{"n_layer": 14, "d_model": 320, "n_experts": 96, "experts_per_token": 8, "d_expert": 64, "d_shared_expert": 128, "activation": "squared_relu", "moe_layers": [0, 1, 2, 3, 4, 5, 6, 7, 8, 9, 10, 11, 12, 13], "router_score": "softmax", "normalize_top_k": true, "routed_scale": 1.0, "balance_loss": 0.00206, "balance_bias": false, "router_z_loss": 0.001, "router_noise": 0.1, "n_groups": 8, "groups_per_token": 3, "init_std_router": 0.0141, "lr_router": 0.00192, "n_head": 10, "n_kv_head": 10, "head_dim": 32, "vocab_size": 2048, "norm": "rmsnorm", "norm_place": "pre", "norm_eps": 1e-05, "positions": "rope", "rope_base": 10000.0, "rope_fraction": 1.0, "qk_norm": true, "attn_scale": 0.286, "tie_embeddings": false, "parallel_block": false, "extras": ["capped logits"], "init": "normal", "init_std_qkv": 0.016, "init_std_o": 0.0, "init_std_up": 0.016, "init_std_down": 0.0, "optimizer": "adamw", "lr": 0.00175, "beta1": 0.9, "beta2": 0.99, "weight_decay": 0.14, "lr_head": 0.0113, "warmup_steps": 321, "schedule": "cos", "final_lr_fraction": 0.03, "batch_tokens": [65536, 131072, 196608], "seq_len": 256, "doc_mask": true, "train_tokens": 655500000, "steps": 5317, "dataset": "wikipedia_en"}
Below are experts of layer 7 (counted from 0) of a mixture-of-experts language model. Rows are named router (the router's row for the expert), up (a neuron's input weights, with its number) and show model dimensions 160-319. Each number is 128 + 24 x the weight over its row's rms, rounded and kept within 0 to 255.
Before each expert's rows: a language model's description of what the expert responds to. This comes from a sample of Wikipedia text that the model never trained on.

# expert 5
It responds to: Relational prepositions such as between, on, under, among, along, plus word-final pieces like -s, -ed, -ing, as in onside, lasted.
router [161 114 145 144 147 102 121 171 141 132  80  73 116 137 157 126 100 121 115  98 107  90 126 133 135 106 154 129 134 121 104  94 124 150 127 125 142 132  97  93 131 164  97 106 129 157  89 162 162 130 133 143 141 157 147 142 126 145 146 148 134 121 169 151  93 170  87 124 142 148 147 120 148 160 144  86 130 147 112 126  95 167 141 118  85  95 148 104  92 138 115 138  91 133  84  94 147 116 154 155 155 149 149 130 114  95 124 109 151 128 173 105 148 154 105 114 144 136 132 130 107 133 139 106 139 148 113 131 141 151 116 124 141 113 163 147 117 157 137 113 137 153 135 148 129 118 112 111 117 103  83 142 110 176 133 114 160 127 162 146]
up0 [119 117 159 113 161 100  93 204 158 172 107  96 106  94 159 116 144  91 101  80  86 105 137 152 110  94 126 164 122  83 113 139 166 155 177 119 133 120 156 127 136 143 123  94 129 115 115 148 127 138 126 140 146 123 202 164 106 127 142 122 126 153 135 152 111 133 151 127 129 155 122 108 134 133 134 117 153 109 118 136 114 171 116  99 117 123 150 165 122 141 171  86  94 117 111  98 112 106 109 133 163 133 131 146 143  98 105 101 148 140 134 104 142 108 109 112 156 127 139 153 140 132 143 108 152 142  97 149 151 151 128  98 134 148 175 184  97 136 114  89 140 170 104 155 152 163 124  86 119 124 125 175  81 156 132 138 165 119 166 135]
up1 [126  92 162 115 164 119 104 171 137 128 125 138 135 100 141 131 115 146 105 120 117 111 103 122 101 104 130 173 112 117  89 114 177 133 127 100 139 103 133 178 153 155 123 119 113 181 120 140 140 149  62 137 128 123 147 128 111 151 132 131 116 135 138 144  97 114 123 127 153 152 164 126 112 153 138 119 135 117 114 150 113 142 120  86 116  93 126 121 141 123 134  87 123 100 117 128 152 101 112 118 149 138 129 166 127 134  72  88 140 104 150 102 153 145  74 132 176  84 141 149 124 165 124  93 122  94  92 162 166 158  85  98 136 149 120 139 131 128 142 135 132 136 129 142 134 167 118 112  75 136 125 168  95 160 144  86 127 148 123 102]
up2 [124  81 116 135 124 138 128 118 134 113  94 129 140 159 153 155 127 135 137 124 129 152 119 116 149 116 166 115 128 152 109 115 112 153 105  86 132 116  89  53 120 168 142 124 114 185  94 129  89 128 134 125 125 126 160 111 116 158 110 136 134 113  98 152  85 152 109  96 115 121 139 125 111  97 107  85  95 146 100 127 129 126 134  77 115 129 157 130 133  73 113 163  94 129 150 142 124  92 138 130  72 123 126 113 128  90 134 129 132 112  86 144  98 138 119 107 144 130  95 123 113 131 127 112 136 150 133 128 104  84 118 124 112 118 162 124 130  95 148  97 106 150 129 185 127 154 138  88 103  94 150 149  94 131 105 142 135 130 134 142]
up3 [121 113 136 109 155  84  88 147 164 138 137 116 111 103 133 154  92 125 143 112 119  86  88 113 100  95 167 131 117 150 102 108 157 147 159 104 149 129 155 104 175 150 113 109 110 153 120 161 155 135 109 154 116 117 190 147 115 142 132 153 160 132 161 158  83 127 169  94 154 125 110  90 148 121 160 147 141 111 121 155 117 170 123  96 124  87 163 150 147 139 146 141 113 112 123  80 158 108 114 136 158 136 135 147 146 129  82 111 147 129  98 109 148 134 101 126 114 127 125 145 119 126 134 106 145 152 112 167 132 138 122  94 140 119 161 168  84 112 155 135 120 159  83 180 150 176 102  97  91  76 101 107  96 141 130 112 121 123 133 141]
up4 [188 120 172 129 116  91 136 119 132 170 148 143 134 134 108 197 114 156 105 115 151 110 101 148  93 148 136 131 137 121  61 131 156 126 127  97 120 125 169 107 122 102  94 103 143 125 100 139 137 113 124 120  92 115 135 135 120 181 107 117 142 141 158 127  75 132 130 115 151 135 117  79 131 157 163  92 116 122 133 105  93 138 128 133 134 119 124 126 107 117 160  95  90 132  94 136 151 123 161 138 160 150 184 123 125 121 120 131 151 100 145 104 175 162  78 117 155 135 128 122 113 124 189 108 111 111 129 105 136 132 101 130 145 131 116 152 110  98 116 137  80 144 114 180 115 127 114  89  82 139 181 112  99 114 142 114 134 172 148 100]
up5 [165 137 128 125 109 151 125 126 153 146 152 119 127 104 146 145  93 117 149  90 111 128 140 164 168 149 112 124 131 136 169 111 143 162 126 150 142 154 142  99 172 147 108 129  70 122 161 131 157 162 108 141 142  88 129 127 161 119 141 103 162 129 152 132 115 147  99 130 127  96 138 143 117 122 117 149 162 132 159 114 117 152 166 135 104 124 152 140 117 150 140 152 142 110 147 106 111 139 103  98 128 122 104 129 122 140 130 126 123 128 111 162 153 152 130 156 108 143 116 128 110  98 113 119 103 174 130 133 177 168 155 136 152  99 166 115  86 211 114 110 147 109 127 125 110 135  96 123 157 138 157 163  96  88 136 144  90 138 174  83]
up6 [158 116 128 142 182 166 134 141 117 149 106 132  71  68 136  97 138 138  89 163 126 143  98 144 164 121 145 176 157 143 138  78 152 137 112 137 118  61 148 125 149 169  97 107 128 131 110 154  93 158 124 142 111 164 117 150 124 144 129 153 104 129  98 128 106 152 126 162 171 150 115 148 133 114 152 117 143 148 138 112 113 161 144 113  95  97 126 108 116 121 108 124  88 136  95 113 116 124 143 122 126 120 144 117 118 113 121  67 137 129 161 126 149 166 140 144 112  84 152 128 153 121  94 147 125 146 125 132 124 124 158 143 129  80 134 167 137 126 130 103  94 155 106 161 146 110 136 142 158 129 122 197 126 146 139 126  90 124 107 154]
up7 [139 111 131  85 142 131 116 157 149 136 139 112  91 104 147 130 122 118 142 121  91  82  94 126 115  99 128 180 128 109 103 121 155 136 130 108 144  94 123 125 163 141 120  83 129 101 114 159 121 156  89 170 166 160 161 131 127 161 145 134 153 110 135 130  97 165 115 123 126 142 143  94 128 132 131  90 151 115  92 118 111 137 125 127 127  92 144 117 143 129 141 107 135  97 111  86 117 133 101 118 148 116 154 129 113  99  91 109 150  99 176 110 147 173 132 110 149 125 132 173 138 127 155 136 140 148 104 155 128 177 112  79 102 115 100 116 123 139 153 136 109 141 112 155 136 132 100  94  89 107 130 154  83 169 157 147 134 152 141 131]
up8 [107 119 129 106 127 112 109 133 134 134  83 104 142 154 144 161 135 148 116 132 137 158 134 124 175 151  98 127 135 135 116  97 140 157 112 145 101 148 126 106 122 112 142 150 125 149 136 165 119 138 151 141 130 132 131 132 102 118 198 126 192  94 119 160 148 147 112 113 111 131 129 109 176 115 114 147 135 138 138 118 159 136 124 168 124 152 143 137 124 110  99 117  97 148 101  72 111 162 112 147 114 131 147 125 142 159 102 115 176 118 106 127 120 116  75 173  93 144 127 160 116 112 104 107 162 151 109 140 111 144 141 117  90 107 172 122 146 142 143 122 157 149 117 149 100 145 139  88 152  86 134 145  90 110 136 148 117 101 128 130]
up9 [154  78 144 110 183 172 101 142 188 154 107 161 111 131 120 144  75 127 118 150 126 133 105 126  80 110 103 139 158 149  89 100 133 147 123 120 120 121 129 134 112 116 128 149 147  91 159 133 112 170 102 120  93 164 115 126  83  97 100  93  90 117 102 132 135 118 108  97 140 159 153  76 120 115 111 119 159  97 169 106 158 137 151 146 132 133 143 172 118 161 145 147 138 139 146 118 135 112 188 137 129 115 134 142 115 125 128 147  94 152 122 128 129 125 109  89 171  79  99 125 116 110 137 133 137 140  97 172 131 149 160 123 126 127 141 137 131 153  96 120  95 166  86 110 176 136 138  73  94 129 113  90 131 112 124 160 131 138 110 140]
up10 [157  97 141 122 132 108 156 126 109 131 136 118 111 135  81 147 104 143 150 151 121 141  98 143 104 124  99 141 109 151 137 116 122 125 143 114 117 104  82 148 136 134 159 131 154 155  88 169 127 204 121  95 119 197 134 104 168 163 128 115 123 104 152 104 136 129  99 127  99 125 139 120  91 206 139  95 155 142 138 105 148 104  94 142 115 104 144 127 112 203 128  98 142  88 143 101 174 131 170 150 145  99 109 160 182 110 160 117 149 164 143 155 117 161 126 142 116  98 136 134 120 168 134 151 116 101 119 122 145 139 114 140 124 125 135 135  84 137 100  97 162 106 141 180  93  94 144 168 150 109  52 123 173 119  86 127 170 125 149 134]
up11 [119 153 108 137 149 101 142 125 167 131 160 118 116 142 121 141 121 121 112 138 154 133 183 128 156  62 129 116 133 115 137 119 114 105 120 162 158 135 123  98 128 139 168 146 125 117 143 142 137 127  99 171 123 104 129 123  95 143  86 116 104 109 121 121 105 148 137 141 119 127 139 137  96 115 108 113 131 157 119 153 149 112 112 124  92 113 138 142 200 137 105 152 121 149  97  79 135 111 150 151 123 138 106 131 131 101 106 108 189 160 158 132 135 114 174 138 137 143 124 138 146 131 119 161 117 156 128 135  83 107 163  80 146 129 156 144 155 131 115 150 103 149 148  88 130 118  93 151  78 145 104 150 121 154 116 143 104 150 119 145]
up12 [138 117 105  88 125 138 103 136 116  88 115 178 150 123  70 141 123 129 109 103 103 132  86  42  78 152 104 117 131 131 103 136 112 183 134 151 138  94 142  97 109 143 156  62 113 160 142 135 195  96 124 139  82 127 136 150 113 138 147 124 133 138 173 109 104 131  95 132 137 180 127 128 125 134 168 123 135 124 102  98 112 140 145 131 129 126  79 111 106  89  83 109  96 134  72 152  98  75 110 115 134 155 110 133  93 131 124 130 110 132 159 134 157 165  94 125 125 138 185 121 107 144 134  97 130 108 114 139 160 127 129 134 122 119 139 141 112 126 174 141 141 119  90 118 121  97 143  81  79  86  91 121 132 182 111 133 146 120 140 142]
up13 [154 100 119 153 149 162 153 122 120 117 174  88  93 106 119 146 131 120 142 121 138 165 112 150 134 113 142 115 148 115 162 116 105  96 118 110 124 170 143 117 137 103 140 118  97 126 106 143 133 139 111 126 120 108 123  96 155 171 126 155 128 174 181 172 135 121  99 149 131 113 158  89 142 149 142  83 152 134 136 118 118 109 108 145  82 148 149 113 114 121 106 133 112 139 114 148 100 133 121 156 134 132 175 118  94  80  97 120 130 166 168 119 135 134  74 112 177 178 191 149 134 105 123 114 132  98  70  99 129  94 107 111 120 132 136 153 147 142 128 110 121 150 132 118 146 119 129  74  96 156 144 100  87  82 132 154 118 128 140 128]
up14 [137 138 145 163 132 142 146 112 119 131  75 120 116 140 165 107 124 142 103 105 132 123 108 152 118 131 102 138 142  75 107 132 145 144 150 142 139 121 163 176 132 163 155  84  98 136 125 112 192 136 149 135 144 114 115 132 124 100 123 155 148  94 158 119 159 136 121 150 146 143 164 164 137 138 188 160 119  87 152 130 129 116  95 131 122 104 128 171 130 129  94  90 123 123 101 151 134 112 140 158 123 137 142 147  87 118 139 143 141  90 108 156 164  93 127 129 100 126  99  75 112 111 123 121  98 117  92 104  76 160  88 141 120 161  90 161 127 149 110 126 104 165 146 136 114 159 180 135 172 121 144 134 121 139 118 174 119 113 132  98]
up15 [157 129 167 136 128 135 153 168 127 123 102 151 125 138 115 146 128 160  65 119 131 152 100  89 154 119 156 111  80  98 164 139 138 133 122 145 105 138 119 159 120 100 145 116  87 127 108 158 170 149  97 165 137 136 140 144 127 186 120 162 124 132 117 114 142 135 105 139 117 167 115 163 129 162 121 157 118 136 106 157 109 128 151 119 109 142 121 148 108 110 104 102 150 105 103 137 113 131 150  89 133 107 161 125 134 131 122  95 144 126  99  82 112 157 168 112 125 152 109 136 134 149 139 157 135 133 107 112 137 108 143 148 104  88 125  92 150 157 125  83 138 141 133 162 101 157 126 186 111 119 127 107 121 162 114 134  76 128 129 119]
up16 [150 171 108 125 115 162 133 122 131  99  99  97 112 140 115 120  85 112 104 110 123 130 106 160 144 132 139 135 152 140 140 106  83 126 118 139 155 143 127  69 137 146  93 114 129 109 127 140 160 130 106 139  89 174 141 108 146 124 149 103  80 110 120 157 140 103 109 164 107 127 118 108 133 143 125  95 122 131  93  88 155 127 149 126 117  85 138 115 111 162 126 153 141 130 107  58  96 111  91 194 119 130 114 156 142 119 123 137 145 115 125 134 138  96  69 140 104 155 151 140 136 121  82 128 150 156 134 130 126 164  95 128 111 146 139 143 108 104  92 154  87 122 108  94 135  91  75 113 136  98  97 138 105  90 143 138 126 131 167 125]
up17 [142 135 148 111 119 113 101 137 133 130 109  60 125 129  89 118 113  98 144 148 136 141 126 112 133 119  96 113  69 153 128  92 147 103  99 120  93 141 134 173 102 141 134 162  90 138 154 166 139 116 155 136 128  94 127 123  99 135 151 117 139 113 143  97 177 104 109 143 152 127 158 134 162 157 153 123 144 132 136 142 118 153 102 134 134 122 135 125 173  94 129 120 169 147 121 126 137  90  76 143 140 118 129  98  93 156 131 116 143 111 149 112 153  66 136 149 139 158  90 137 110 139 118  88 164 143 121 142 101 183 150 116 117 125 122 131 146 159 153 119 173  62 130 104 120 117 152 175 139 111 118 137 124 155 113 110 129 135 130  70]
up18 [121 113 143  71 162  96 108 155 154 112 136 120 125  79 130 149 128 161 128  90  90 124 101  91 106 101 163 149 130 108 105 133 157 143 139 106 101 124 116 122 152 135 114 105 136 135 140 150 149 130 100 147 124 131 173 136  80 179 117 130 150 186 145 141 122 152 148 119 136 129 140 131 136 140 130 114 136 117 115 142 152 160 120  96 117 110 158 157 144 125 127 134 116  89 109 106 166 122 109 140 141 143 148 117 104 128 135 134 158 128  95 138 177 141 113 117 160  73 105 159 152 136 110 118 143 158  94 130 122 136 150  72 143 155 137 137 125 160 118 120 109 124 125 146 165 135 106 116 115 129  98 133 122 159 148 134 156 120 120 154]